Below are experts of layer 2 (counted from 0) of a mixture-of-experts language model. Rows are named router (the router's row for the expert), down (a neuron's output weights, with its number) and show model dimensions 0-127. Each number is 500 + 25 x the weight over its row's rms, rounded and kept within 0 to 999. Numbers have three digits each.
After each expert's rows: "comes before" lists some tokens at least twice as common just after its tokens as in all text; "raises" lists some tokens whose logits its average output raises strongly, later layers aside. This comes from a sample of Wikipedia text that the model never trained on. Tokens count by the router's weight.

# expert 10
router:526521548458536520504514505505479504468504520541497464500527533473504488494529550501499487500483506533518514490491486505485459494494515513465468473501482501512510495490533530527499518507503484489497491480517501509514474492456509472457509497510597480539491471513521495530472507526517499517547574464499541550518495519515500556489474501508500520500510482524540518533495519496544543515521
down5:479489539531491498532536530498503497542452521473498446516512501516477533524490498485535514478466503515482482531478511467507522508426492480513484504501465499489504458517536519544493464496487492489514532449511503479531506509485524457511518511495489467515472479478490514519529491490496539519545530513561466488480534475529522468517511450500532487483484535502469523517482516498534518498451
down6:488500515505452528483453547529541529482484503471475492488481528477518481485486526466525472528497496492507474504459489508503482462513538492500468436519519485519478551511460480514508499489510475534527525500488447544514478514459502478507508503458473520549540513475480530493523451496512509522454490487523497514489516460476498503513499500527473486474488513452460544488486527511492509527467
down7:484510521472517514512504517520479519456546534527501504533516491452516445545468474496489494484523445477525535502467486519464526530532525520468517479513492489515513531539486512532478506524545492477519515489461495525526462479513484480465472509497491479473512475475502524472510491519523487510491473508543567505525533483514531518535496478504520479465465501458498534471519493465492495469477
down8:436517474491458554535510464540535580485515490488497488476544512505487489506463491533511479461463516478493484517486491481500518508538521491540479476488509503496532522492497495431476494525524510481506534487499498477490495511484488482480508523504496508448500526516475523518544521491483509514467498469516493485508506526529527465509504501459524492465537482500530504554466499498511516489560
down9:502501439463497549482491475459498444526481466455469507510480494506473540514514450498492468481504489483556477543506521503538524470499504502505501549532513488527494492519504479471455454480486513480499511495480447490478461501473466504510497502497481497508491506504465513485467489506488532521518546527485461472451484492514493499507474500512528524472554545466511502510503494481533525518487
down10:506483473487506503551444511539500504495517473503492520517526449520516523505515479501495517533503482464484492508544521524499523479497484477525475517502473493476541502472522480494479483471496499495523525506561509511499524495475522496496524498521507513519545494432474482494515474518490497443461502514497458445537523489524531485476498457495540541531489470446505451513462498506481544506497
down11:501527506508465526517502557511541529474499498429466540473532505522495481486481528518489497516481495489510495488474530526515529484484488457534454515504495493527514496454479514514460529457519491503503531434498496516505471499459510542562538486504497458514489472483532473514486520504537524485484475487531515478509545462477517503492496541490507480496509478500482506508523508467443490503490
down12:514514492468483543504546526467464494473499508524478448508500527532505512500515498499473511521483463557507514458511524501510524529511489489506469504502516458492503471483482483469521511482501491465452490521522487534531547496504458454538514527495525501481491476504510510527553548484522497520475517499526509515483527507478557500503502509479499511493525499537485471456524511526529490546577
down13:524472489412456504491537463516520493548516488461523468484496488485528543485433490502496500527543527543498506532490482493508501487513549510534484484511483488483532512492485507478497485478515551526500486460506492499507488516490525456561495529487491535492492486534498480509547502506534488479494467555476520510480489533476510510491473481492476510500518487519529489505525498533518522493451
down14:495514532514511493455522513423502494490490486548473542492470490490505522480513515536494462478485491508488478526476502471491509549495488455467528510487490524499470478515499484465527506513460517465466534461455503472516514541547432519502530493496510522466492488500494519521484539497465514498507494486479523469515512483511495515524514504522523429488484513532477526472540492492473458494513
down15:493527512528493462493541464486486490501485482495482499503497491509495496480534464492514508524470496502495551499510462508516537463516466479475465495498509500530455454508530525507557470504486478507413482525523479474518460519539524520473530466506465499513532468507514481544501483520500502492515514513505573524517476522491473533494513496501466489546472498509517517467448488528501504481513
down16:474506511478462512510500544490504528497513498466474480473472443489482487518556477507481469507507478504459523468472511488494451507457534539491552497503529487497444488492499564503519533496496526507535519504489513519510499522509473516511546494538518500481553506481478461489515476484486510461477500509488501529517475470519489467512557478512520516525506545488506525522477539526491450510502
down17:526516466496464471554502499538455495500505469539484462511507547501517514498497486494516526481466507520481514495509504471502475476493473474469485530490502471503493520509489529476550514475549487505500503494519522471438506527499473497517463502468438491522535478477496510497508525467479466481477491460503513502525523492481561516490537508488477531506482550486522515444545480535461482486490
down18:523525470488500461537520465511506498510480476493534514462537484562481473521471489520509504497511484521494526501518479478463468497520444522534484495496486491506475477537484529508481447468489466480498531497517496496495510472466500478482515522448478497511477455489524509502488485507509536496548510521483496497527501503493545509482512586471485507491512480492468438527465469547496482473483
comes before: "the ", "a ", "first ", "his ", "201", "200"
raises: "latter ", "case ", "same ", "Released", "company", "rest "

# expert 25
router:515479509467520503509501505536459519493523513461479484496499503488475478509508492491519486504487486577474503512490562488494500505490526542465497495480479485482508522532461447505525483452494492484491501505547541456502458481460496505504476516526482491491510461459496473529511528474499514482517518452545507485505496468506534530484494472496499522479493566544492544530528510440501491516505
down6:513519488499526517481510499515519513506479480463488501507521466499525496498526501498505486515482503490550498470498509498493481482489459498507503518500540574528473526506545530501477494570489492510514531491470498513482494460545524476494504487471488501496487520480475495493516517526484506499515452522486455444501488546473502488537490536463493437533493436479497524457475547539486484458503
down7:488500497489450426474462528500526488460526496515512523531451513503511493525531536517490532496510490483534495515471461473473492477518500504516447508501468489482525464486454482446497530450460499493489501511526506533522528497505486502510503506486507477488477510495501474494442527453480546516491477457473515486527529488493482513531495506525529492430511506517472504493498472479497527465498
down8:499478516514431446517501499459480481507490495467493515494482522478466517457492475498467566498480452489514500517479488523454489471546533481464481534510478481508542459474522503470519528498505507493511519504510438510476493502479488468535473505497497500494475522515534523558496486478534494490468520467465482472509526484501500491493496476512520470463524546496489512490565497524504506485497
down9:477513487468521498491493476504470466501525511491475461494486533503494480480517536523514466490502503564486517431479517489501452535534494496502484521458508529498504489502565521509495493498502501489487499469501483470450497510520475518458477457492484528475474528472500494490457463499486501505542529497513520552541469526529467495503449493453538489545507525489491470506524460507517486520482
down10:497511460501542489481436483489481511477493518489517546533486472533525494486514493511453514528522479493450494510489534529491546499498502495485541478474456500480499492532522494490510490525523499491427493495487523469485504523467505484541508488512514512548506494521444518452506512521501504532521505468503490451486463514469456525483476497523497485495477427530533522498502494478522487468520
down11:509481499492495538531510525506522546519507491524470528491525494511507503499492499526505535494516486490495537487487511492564529504507500507519490552486496491497494451502532490525512477537463482501516506457545531481463497495486519570455476514509481480545493522533544487508522498440517518551515516543471493531526498492538544509487531483538523509527506547464478491465517520502494463488501
down12:500494482501482507513477457519514493489528470517492502462507456482526506497449467482480491556463492493496522508476536504510481507513515556508476482504476533453515536489504485486511504521476461501544517510504520515433463521505491514535542496458469515521493507490503538525530473479488537530490513467537471492482466504525505532494469523461525522473475545487525498499556502504455520488474
down13:517494471472556495495522524534494520474478479502494489534514479556514528559502501489532447514538487488503541514475512498506470530533513533521487485536466497533493496452521495525502489501491489476501467460519536504456471482494492522466500513495498474517539485464523537475545482497563495488501514469526525534521493431492493513533515499510508513516499513499483478536495520494534500467531
down14:485468512540501519526447514515528508504500485491494531534473494471519480457515540503506483546507461487509518481514546448476467520484475480480559518465494544486489506479456552489525529520545492536550521507518505518507542479503524521497515494510500513525476516502511484508531484519486488515514504525576520466538498496487545521498502453487515505481511517475513527485494499495480467484469
down15:506500533444516536486512492503465504447542470498493501494507518470532517533499509538516527505487532493506475501466507468487501489497514482490520496497516522525487484425460491533529532529451494513546492509486517465511527482521512487443496531492488468499463498478556510502465514472459489510509488552511462509497485507507482503543465549523508507498463487489518519473534505455504461506490
down16:490546481481502468474505479478494531498485492494504484439514491500474504514504482502468523552528476482474473509493450522507458466501507497542558498474538516554455504533539491525477466509536486524457501464488522505482534530464496517524480516517491498493511491445483519463465459522499524501541515557495532479481500544483512523500542500508494508484511482487486489498473532493526494519495
down17:520457489529515484500505482519491472522530508497511477540461493498550492436515536541466481458486508484486515513544515469482507519482487492519526483468447537510507480476515517539486471555485489501496509495503485516482483518472519501482475511460530508490457512551511493480498528482504472442541523474486515494505471513501487494543494477475483513520527473474514561493531494516545522536489
down18:491469501538487485476483509520500491516487466463506490537470483499480519495496492535500510496515499493459534522499492515479541526487498531444505466530483473493461496535488514489536540486509470533515472510493500545541453493546506437510485500500457534517512506504495467508496501494551524565509508500468498460465516464497507523492531492537487508459524462507474533520477477549500534505517
down19:488522487501483523540496497504518534517431499510510494486499477508560532493539495512482516512458476527494496518473495497518501529466501522526538532522521493471515446528517509488516466539532478534499495522518501535470524469509508542474489526529515429501490524527490485481464532476472506532513438485516524522499498528502508520494472486474512507512493533574507487487540482519497477524501
comes before: " ", "0 ", "1 ", "1", "— ", "0"
raises: "approximately ", "sive ", "species"

# expert 0
router:532474507467549491490482491483469508516502519525550496492509534515525480455508498502523481493521492513489495526464519503461523495479552536458519533467526494511534472512494494522502496493481442493472495519484508497513497514477519516502500497509538445542489462485510476512481504498475531466505504435547521465537501467474491495459504530486469517496497508548516536486544474478537524549485
down36:481520528526509497530481481516527484505534528492509537493437498495484516506523476529507554518496528473489511520541520519535469507464466527524525480551509531518499512495488477481500498514478500474459415537514505482476506503501482465485489469506530507484500518523510464521490501506528503513483543510464490508460489525510476517498531490514544518501513519450495504486501527430456537480467
down37:502490437517451499447493474515491502507515493519510514482510531545523450503508521469520528514539472524488488526461491497505509502461484502512514519503478507463533481456508477475455460492503530544509512523532521517501471545493498483533514499517500506443499533503445474472489489518488503501438531469534473479484487492506506496537469481494512515478517547471512532529516500495488530479541
down38:483459471455480507492504480502453492476472509522516515513461490546501504498535505475485536503511431510505527489475516527477542524498493486532495505496525562520489501484541512461469480482489542518466493531517495539499505503523504482500475471457507498456511475469471472489499463478498507489439470489497526502503491469521481552465502495518487504523484480439466549495524511529494516512488
down39:496487484537533496476509498432470510490510556515481526509509487521506516527464523506500473517495472516510560476432472507447553518486509492485541480515459496506529482485532491521503496509449505512532451484488519473497490478513517441473472484486437496513533477497463506505509534471479509502483491529523473460539494496505485475515497514519485500520494487540503510504491503479520524469472
down40:521523530429528487517534532530532513521428544495503487518498497534486502505516531485510461513434530541497484512482463513497524503549503513505468461522506499480476530473493503524534512485506549512509532500476465509541503492482491482523486518498533527471532488500476456502499505493525520489493483441463504462475493489465506521549469497502497499468458497535518503500505503523497493479498
down41:513488526510503493539481503535477509533499541501499528489459512472526487498491537455472478498488485512494475480512506489494458525534499496527561487490497489490486503507527458570487503489493493492456496506465491455510511479545484554553518490477518500478492517521483510477509465459468461496509552506527526517524431521496496501510517517442477501502517476532475461501472480468488509516504
down42:479506458508476460469500498574496512522495492480493522533491505558495482465474508504531529499514530451487490506519501526503481516474519508524510528472499515516506526455507539536475492502517490473486550490472466477483520488490523471475475508436486522527542511463515450484514497468510479505464525453502477549526491496513497480505497449528451520477483454481472502495495497499486486492480
down43:493481531533505487521548476503500507469468490502492495485528501538553496525478443472528495532559530467501453488472511479509496465490488490456481509476512458429507512501502497527453481528470506525488495532475512470497476548533506511482487500514465503460503500472473455543503463501487471480492527498513505515503520511436519509499525514497508536516466489470510479462483488511507482479499
down44:513532507470522512494529467466464526517546494538486526480497536478512515464534463480497515474511509452489523520522508504539480491515488465530475503473483500495478538518519482523489541517507534534474535492499520489479514484492488451511501495480467498500493487499492491488480497472499473494518504430508526484490531499438536450485456492497440486529493550514460498502531534537498517519468
down45:514500493519457522508488493502511473533456490463509522508502476526464491476533496543521488481484519516502516484515519446495506515531473458527517482511528555494512579464512497508490491497438517547513493461525538493503455499523509477498511482526482488489474491531483505542498484507466496489463475526472497500478499518498496445553532481475503489516504494578485483522495491513487522501525
down46:490532513482499527521476447481490499456457495532477534473491468491460465469476520468501519523514478461490506540479496513504471477493493477533463502525503561496507472517537496530512514518481502493466438516513526457482477536530496490484516488515531508511506465490459523536474475472550488529484493551488466512529499520524460520475505521503535475487511469460521513491502543506501505495516
down47:492495526510493514485542522498496464481528476527509500561411464501485493504490504516539523510490480475492481491511505491486501474514553535511512487459528498510460495481529466513485494503529497502511490497492472486534510470520488468487469463470494551528465503468501478517512457484523468509455475479456507491517480526492538543512496497509526495479479430537491511512526503522528449490500
down48:487500495522438563526492509518482519485448479489495534477474528527487477499479475519501475513501507558505498458528495488542480481485481473501525520489499521501512466516501463506491488445503484540512523495507464503507427504479498533489522489480496520508460494551540506480511517499484566508516545521461460490468500504515530451496494461485498540461499488506496475504492491484489503487471
down49:485478510523514512538477461569496477525499487483451496487509517478508503521505465482523480512480470474508493460456522514468474487445463507471516521482530509489528463504512512498505480505509505512481487541523468479518452483526491537480499478479516538526534492493480508516496487479432513548519479484531490476506508504569480500491493531540474496495548501547517469477498541527489507480507
comes before: "of ", "(", "and ", "in ", "States ", "was "
raises: "from ", "and ", "/ ", "as ", "to ", "The"

# expert 14
router:522500495500521523502487498509505492503504546496520484546458533468473517489493503535477496525530479505500509525487540511512493493509520488496454522413475465526502552521517501530522510496496543495492541516526508481510479525502514458527475492496505531518518480501514454530498463520544485470476536492524522550510504494470526518495488501491524480512520528498506488517536470466549567523543
down5:545474515488496534518510455521496462507515509495492490480507471528523487540510471488568481519500496494431525519538551505533458487521494513498502475463498508494456463520507515471495527510494449512508495502562472522516476514488458520489505519525491517493481484476509489505536503462496468515506517521487469526518507497495475516512505537481538562494536483497503488530482470509508471537556
down6:491512490530480494581498503501500565502550517493484489491467502465503457459498457507473505532514452491541487519523518507543527509490502490523484549506500442535511520493554501488482492481525547471516533528483527530493497514531499505509489497508479467511505482485505524488515495523491469512493535555520522503506537530477517496458521480500545477498481518484472484488476500493494510451469
down7:515520521461466476519510450513500490493542508512519523491497471457484520533489511488524510541515433481535518468548554499496442520556518494499503501526513536506529489490488506517495493528504522472509501502478457462540458548519507485495477499464500493513510501493522478509491501523528476491499507515486546562497496491472551518529505504465512489517499516517492489466448528484513512463526
down8:495500488539521493549562476472482490462495520519495497522522489491514490504494430511444516546518527541476527546510524486487529532518476518468493504516510490490513451443503502484496547523487512498483462559483521471518522503506470535537514479468496479494517489497481514482493477495470487510498501494506495473503508517500566485462495517466480523498480507456506535494496491501469534508553
down9:468478444484529522454510515558537497509507493507495488486504489540577461479438506496472465518536475495526529491528468523455501496499503507514484484528484494510493454516544508538438476493468494475506486480472515517502537532493481524459514486502508494488522508482482481515503489474505505520509518576503478458491498502521512500507490473493445496526481491479521482538489497487511498487508
down10:473513517479523539503485499482508516511482518486512506515475503498567509509437461516473494485535505534514471492452509518485484465510497487479473526497516481479487519520512525498469489523517484525430490472486485477531497510495517508489459471516541570500460499479551542508498493465465482469531484531522518492490518457512490458514529529511531507529499466512543507499489554478512484509494
down11:502503497493505473479512484484499548503485507540505517485486494518486501531500503449477497514537505466480483516516543472471478518513460487517530503494510507477479529529494466474527457499494533579492504473507538459491481538517502492488509493532506471515523452467512442492513520462498519516492511509531549482522485510507509559507533508541537467538481477525534469500459483522522461476513
down12:475504461455546483454461508544542507500533532455503472475481505467512509566460506500480486526487489517483506515516506501523500534497504508462505499488508543521466515490536468498481512504524496476519518461492518487487479477473467467485474523534542479520503473494506502518510502464523492494485507476504497516559502517463478501495536445508482535461542444462503515465505530490515491499508
down13:500491497562519461505492500508468493532519532496485481494528503532507492453512532477454492500509512525530456469500540508534503515533530480565501477505460477462505509499508514516468508549523496505514490515437544492489501495513497520529522515532498499529454489496513508489518492499503526498507516454555496477480486470525501445487460524485462529483508535457556498513506489481476484489510
down14:507492503487502458471505533526542519503479468511514471499529483454490463461497474479506545475477501523490499528506449514488543525483499456495485507517472552514460518513470496512548509459449480438486511499490490479499508508530436532529509530528421475471500510469533506507475521494496468484501509484503504517523522526487518517499515510524495519521489503521527480523497526487507465460502
down15:480522523439519483470529469519516530479495542527493456476502505515503493510439533515489461500460506527534514496521511513514483498500485466505503474495548493503513544486508496472470514485501500503515513479457469488496520496491448543483480439514495509523472478459484533521460508492548522496536488456507528456453493520492495480529477502474485542490538515509522463513477495459502503509508
down16:501491494527453526524526517475485480520538456512516503481491578505493497518468478485459511482505525469497480551486494486498553525485495514507512494472506490479474517441493528563506488460519510521465479495498500454511513492509495487478524517497475503482479508491470518493475480498547476511470523468537513505507493493453492512471499510493491549525431498485461507492512507517450552510514
down17:484495501514508503496523443448559509488543482502526527502496486509496554532525480534528513544515516537493518518527516488511457545499499529485491484490498503549514486528480491500505532509523554508529487524508497498511474455480540501521500509538515514530532527515519500508490520497556461484488521497500519568491483487503506537535485445520500486474516494491527489469475517484531530455520
down18:546536507532487477513462503495496523471512477501445506481517489566493488457492497496517511529508503488531502492504522517489518495480512492473539472494523452508503485500499533501495463488481474491554471540477499516541516477477517482488515492508542445540480491504512470496468527512481476506492509446515517466528499497532497469531502444489450491505539475557480525519453495528476514493480
comes before: ", ", "-", "ing ", ". ", "s", "s "
raises: "s ", "er ", "ing ", "t ", "-", "ings "

# expert 30
router:518468547507490525475480501522502464480536533469495490473460521509520481498559524503479495542578504517514475524481492518516500496478533483512514486510541508566480519490510517472507499474425506488480537513517506490498512500512494480482486476507525515469545490465547497493446483505516475486470492473512520516516550469497516485473475468507509447521489498507545514522509506494530519515507
down7:506552506440480498478536473535474446480507527464513513499516508486481476510505545517502524489440475472500474499544547502494496501526501473526500456477485474508487492472483488520518485502482529516516463532532494473489488534483519534468505521515539529496479504517509480452479498459522530535460512514459514465492497493458508505491507447495505471526492464488502488468481478533487543508534
down8:498512487461499490492545504464490450495494532461475484504482478481505483467500499496508526547508469483511453556481547484505490493528513487555504509522494505511509498511494492463519467465510551504538529469497492522454497500489519501504520520488501498556498485483477520524537466492478483522471455493516491457529512454451515511458470489514470492517451476447490492507523540498478529504485
down9:517536469455559512467519446501474494498500474484536515504517472463538521462496504478494517556499487492522488536501500486542471490508500480499479514462452512515477534504480562519482482522524488463466499499464546504479470522478480501514501526452525491535478487524478489513492522489539490485509496515469474514512506558452495490484522454470499488524484465531474495474487507509504528477503
down10:487501533481499499489520504509505499484512526465533504459495509473498505499516508550488520476501490485487435496526510521493475457509507481488470515541507451550473529482530467485510516501579490488498498475493469514475494471513523533516496534502508464481523520506531513483500531473510558464490523519481497475512483520556458494511517427528485475532477513533499532488506500527468475529480
down11:496489524528458539499502508501452507486511509547492547523477489485533459517449471450513503490492459472441505447510505500494437453505510486509486463499487507500486508505525483540490517532473520501452468537527512482442493491510535466478499504488506533527481498519486501489477509484495464467496517525536535521514479519459521497459491465508491485471504509501530491496488477515475536479519
down12:514467501491494542524506491507511555550498510532548481485498485462517504479490480469499516502484515510533523531508527493501467489497481553484516491510504529528483501457499507558504515554520548483548511442512486507469504524473519475531512543458470503480495473571495511469493468489502523480498501506487496489476499518520538524494525505493519520530456524555487531510499504453489504488503
down13:509476492516502565538497530492485523535499471503492516473504485519487515495460487536469510489467468461528519466511504506494512490490469477510506475496530480560489464500524481505480492510459521500543492469455496497501507508486487466492489510505507484516441479489458502547550508470497520498454546521506454506481503490548513410498522499507496498523478481517476506503460519489501507548509
down14:532508501486497498515483521542485491525498498499433489495495508511506509491537524523507472482474506485538460499474490505510475501490489515465510519507553456467519484492481459521493512470548584520489540475480490506491540519524509510526491464471497486532462481518501543560495526478494493446502529540527511485516501502555501494508458485496500492535490532496492458503511503512524490546468
down15:506536505540520499493509464482518460484542477474543498491476522532506505515484507489484528528529445479471496509494498495477498461509497487507439484488507487506487494505535470491483501551509556538510502483488500438475503505511490477511453481480452494444535511473497480510455488472536484471466448514455530509508443476477496495499517505498535504523474492480498534524490480491482519470516
down16:529537477506504518512514487432475545484462520526492510524527488526530496551516501510486472527504516512500475477553483504471454488460519480500474522532490504481486494503505485503502484530500464521452453459484526546489498473449500486473478513529507515488496464493513517485498474514539505532537487513443456486481511522523499504529493544487496520526461511500505502494507473531528463550482
down17:481510531499550505520530504473469500496540519518471468479448504517473499484545499551494544492494474478524464494501491482524505456468511499495474487509528521485496497448537471481562486484502502521478519499513513488493464492529485490524500532517508516486513433465493487475504484531478483520481487493502526505459522494546518447458494525441504493500485527546485503480482501524477461520532
down18:451521535482523482536531515488526483500522513525513474520478504490467508482478531524476489466488444497512505548498549482475499492483536468491482535482513515508485528497495459521557468553523457530537511450498519489492487503487480508467513535512485564540537495478532472477496507502495497506547512517491535482512472533521502479479491528469503511544481508510494485486517462489494491463469
down19:538523476513522475493486538535465509491537517519433456515488524490525565497534492552523510479516481504512509506491488473521479480449506508494512507480513488491491497455566459494540481467548483493511533488494504455495512501513513520464457488507512497506504514489534484474504497491469526478525576500484526504497471480494535469487525481518504458491485500491466472511510500478480488526467
down20:518521487477528494500484502503498509512478508520473525509495481476549483513518486501483488521480462541519541471491527480472480525472498470497553487473508503482497535512509460515514481459576482553497504506548468518521475536528469483490525446490517480510488536467490488526468493477467503510456523546497533490473497500511506511490474525493496547493462530482473478517545516540451509490497
comes before: "\n\n", "The ", "In ", "He ", "It ", "was "
raises: "That ", "Another ", "Of ", "This ", "Other ", "There "

# expert 27
router:499481484533504526499488506512450474495516510556481461540503517495510444502543535543499494514480472494505502512523515498472527556461507577501483509514518494518486520530537486508510496497471505485504524498541492501483507544489527504458517491486495461546456485475520489534499513496510491486492501503524527506538534499507508516485422491503485482483526533517536529515495451522540528523506
down1:465511523510517473471450543482500515512443505500458477481456527515468508494544494497512484469487515504495524444510475525503506504504536520466484499469535475493500461481506512517498477467530515472495512535488487518495479475506523516481499493537461504516442517529546519508485505526518507518508479504525570493509510485567478542474483525522494459547520508508533514509500492506537475530483
down2:478473515468464496510481528499536488485522479491532479494508505501504491460467491485515493503492501507492491512457470528526457519475526464455484491473485531490483512455514545541495508536538498442507495491496482502562442497527481521500481478463536483511466476488537491516506465483477509514519472469503535537493519476513491476502532506505504526451525480526499511447459489526462535516532
down3:511487488492538509568536538464490520461503513516481497504439489528451509509476472544479547500487467504534535473494511532459500521495495515490505480520526478537530457493494532485495494497503494472514484516497499515465532446483494510471538484510489490554520482469510509502482528489458481482498481472504512490529509464522543541487457465506523514541499528505491546497506523520501530513533
down4:503455514524487544463497494480505469523487494435487500535494460544524474543503502483499485500465541504472510478489534521525502495498464538524516492545479513512556478544499527501545496517489476508542515507545528501480497486472485485453485481532472493508541542453493491464519503513514487497499446514495484513500489526495527538488488489465519555501520518532512505468524521498485497474519
down5:502521544516529493528493508514551475482496535513444458469523525450477501522575495567487529469508447482530534478508461457454495541524505503496520525509500513489485503480532481496512541497509519498527513513500520467553507542531517499474490476483512492509495496520501533497523490506488498512528525502506524491465495496510489501504510477469533545477525489485453478528483494500495476513468
down6:480478512515490504514490512465542504442505484476504519523491553529493501506488462466527497511458503524530491495521527534480500465520508521455474481469487496445503508483487496501529510507533451521466523561526494519504495504489482509513503496468493506483499508506491532495498454573493494539498483464484485436500511515485477508523498460513444502533490524495507460452509539503473542494519
down7:481508486490519442459499512489548512506482494536475534466544445528480517514492518517483541530502524522489497493499507464434476526506489449510505492472517483485532495474490503493493532528488504505488463543493491446480498492510515500506520519533514514528500457475543474493501478541469505534486509488489485490498549531450512489521503485485546494514482498507494472476546540487522477482448
down8:477503476490461493482514481481476458516469500491480509493519500519513517537515525519528510501507547508515503573484507441464511496556489510528528462481535481535548510474491549518489488497495469452478531506487497531503460499489499492506498501511500496494482493503491527474537532503511434474459487491541495513511508453499511474500517552515460546533526463506501493489507516491519471482544
down9:490498491510462500534533473474477552498506488483465512477500500527477534538471526491491509501527497486507466507529502555497511490476544499517470518524502486518533491505499483467512470530507527467521508462475482505440489466471507480532480494512463489496505491572492530483550483450526491466505461464464507469517516489527532521461519448470515530498481521518480498513519513508489504470541
down10:529471476481464537494509468503513498508478522485508480512499509509456433537494479468490446528518545483483501525522507515481530528488495535515506443490476492491499498520467457467473498508530509502521544498475516500503462477553500517519525477444513517557490495488506532478493513513503531508511541522509460530513521488449464542476479494502504488469502548477504506463513500517492506466524
down11:475505513480530519506463488519507520552520504491492484516494483550515482507469517514524490519520431482490500476474500458545510469480463510463501535479496456504528518498485496493466508548507464505549428518490521555503471514500520483467542523475496479485500492472557493501525493492469532498530485468515511507517473491542521517555516519522480525498507475522538490512494476502497521494515
down12:488500481534498525498545492464462499510495476492544495482532502476521498490513466503485434442516510463489496483479512522480498451485483486498486506528468498489493555514485465468522492512554491514471480462528515475501502501513454538501503507511521468449511498462534503530557518531509501516516495509502509481505477513505485510511526525518545532462509505530497523468477487536471479465561
down13:519501444462508493516473493456457490444515506454474516466452437476521482474531494501503451504505519521510478504499492535516514507504510467510516481482499504530549477552500470449552506493502483519499502475531496505495458517498486489468506490512493516489498483495519487515540508512570501497477505532483548502506495499504523487462487484516512461480509527504524513494508491479454471443528
down14:487528477491479507522498507527558526530516473482512480484489495527486524496503458474485519478492496464460490459508462549492513516472476513515542512506479510499520525505505492492501506477537502522492487477526477522497472446549502472487485488534486529481474542504447476524444535477508502495537491514499505534509468537515471497495497490542536462493512469454555498473481534451484519507529
comes before: "- ", "| ", "s ", "The ", "In ", "=="
raises: "respectively", "| ", "ility "

# expert 23
router:520493509488530499455493523486501519444483523482491495532510522501493512474513460520529457514474519556480519491468498529456503518508497479468499501465498495536553483508552489497525469476487487495474499525530471488509491519458537480527491451521500491472467484531504495517470483513538501499537494503508510513549485505481491479474437467507459498540494492482519506515583490491514535527506
down10:522526457512533429503501523512523519453480465495471490492519522490523497518580462555544495514489491507458514478520541508484485532484504482510524511523532509502524450490462497497514497483495473472516504491542507495473499498486481479442509485512523516489546504519477487490530501487482510481459534494490491485514458476527480527505480502510453475509505453534467491503511483464500502499546
down11:501487513462473497540503508493508513474525534513505531523492579470463519480507556547494490488481520513470501477480519475525506539515552503481484505517519496489452501484469506515512507489481502511496493473488510527525468508502524490469503524520591513507508495475507506508487492515519472498539491502461512503502489498522513479483498533471465510492438495564510497479504501502527495566448
down12:520520501499518502452501478498449480483523489536525468498472522481529514506497504536470493434505529493515489508545502496484483505493499457507449553566504508473516492485474493532533474490483528503457518490524515477486518519493518483494482517488510471463479528524514482481514486470507522490494501510489525497536467512504489466480562513475488481483504490440517503499415515535486482524532
down13:542455538500477514505528465525507507490506511522507466472484524512485549468489548508520538520486510462513519490519477473523513507505523516479513476479535519546494515513495536491507479487486567470552500505471513528477503542481500475498498536502497548492475519521509497480474550475475510460494548488539524529521524480517529491494491479492489477462459481475503508471494466477521530497558
down14:495547503557466520497525493446500537478507488479440506458498537497509536514507509497531480493482503542515522522529554492461482487563486497510488490502520478502494519498517524495516494461469462532479515500513497446501506514457482473482545514475554468482508495506522530517525509508504539525496517462456528533537484503493504498493517467511491506506539529471502524492500483494512477518551
down15:502552502496477535510557517523525516524508480516473509487489478453444520473479516470492520497498465500524482478480488507478528478515472495474453506582469481494512520463508497519476496478488507507469500509507473500512505462498496465539511506468513470456510508535497520471485518512525511543499495528510528478518534468495464462483489437496491474526477474528489446464460499495488512526504
down16:514512518484479499520505512507522521563505492539484493487509552516409524509521545485471527527538479495495489458528490494465445464482513497506487461520494509470489535498482510536485536495477494538501526499471525519483507492509476500463515555511499508478514484478493467500513505482483500480511532484490492544478545446461449506481526482484509465511513459478488514507469532499491484480513
down17:510481561497518473492507472488543485564518509471533502499554486484460494515489509505520499528502477534496482500482526452506528491503505481514512477553541483534497492522490537474482445510466509492511479492491477468525511516489518504515485484485515509480519531495493560492516473515433475521494472523456486504453515457512487500490508497510511537520481473514537537508536544502496468487543
down18:503506522519533490494480491508468453505464454467499474527500525505504477530471457518492470480446494495491490485547500554535534470470543495518501474498473502509508501481514522503531536476502481514521520535548501494518479510501486539499495503484554468500489478527514484486468513577533506494456467494521487497475498531501467542506490497479505471492558536535493511517478459493501533490499
down19:487486514553509501478492505488512505502486522524456503490507521491515462515432489521421507526463516492513526512499472517487492514453534468522495526490493467517515479508472503519533547481433486489476511478459494540514504522518495527513479514518501490499467470490483508524456500505488467534534506515477469570481528497509506492484498486499540509499519476489481450469483489469509522475551
down20:520469529527515505510475518491482485501523473475511505480540555507501535471483508460539477472477497510517500480500499538513520487476502499451530481521479496486528474451519535500547502500446505503468454496475514464482480535481552485499537531522480516497500516551523508490505516534483562499486512461545516536487483469517504467485490459508475521497488519527495511500525450491484542490516
down21:515522509496513466479541485529487491478487502515527487428455507500515504494494526546514515489532510526511516496460512548569535479491502527438453497495475519498501532510550485487520508514508519509497495554499479484514504484496494488564510504503471476484532504491473491547528483475485443520475502520522514494490544450511486497484470450503512520511494515480501474508509500500511557496522
down22:490491540478528505482521477474487513489499467495444518497475498510532476451498496508516534492496497512557508531472478506513517519484464477498484484506496465496518511472508519499487496485482503442540528547459512476479532515444463475526491501469484466500486477489503541500519516559524522516472491514474486523480536459442514495478517513492452462512531500540542489484503538508533514502527
down23:525523503479480524458482502513513525538507489536476518544495462501486509502505495524471516543499526554520490522502470517499504533493466498478483506521471500524461507458518489535484566536493506513509480460532474483508464467489509482487518505532493500488469545497525498508461563480493549483481464530492486537479496489495559482519480478480513476475457490501479514492506472512559474478522
comes before: "\n", "==", "\n\n", ": ", "= ", "== "
raises: "a", "A", "("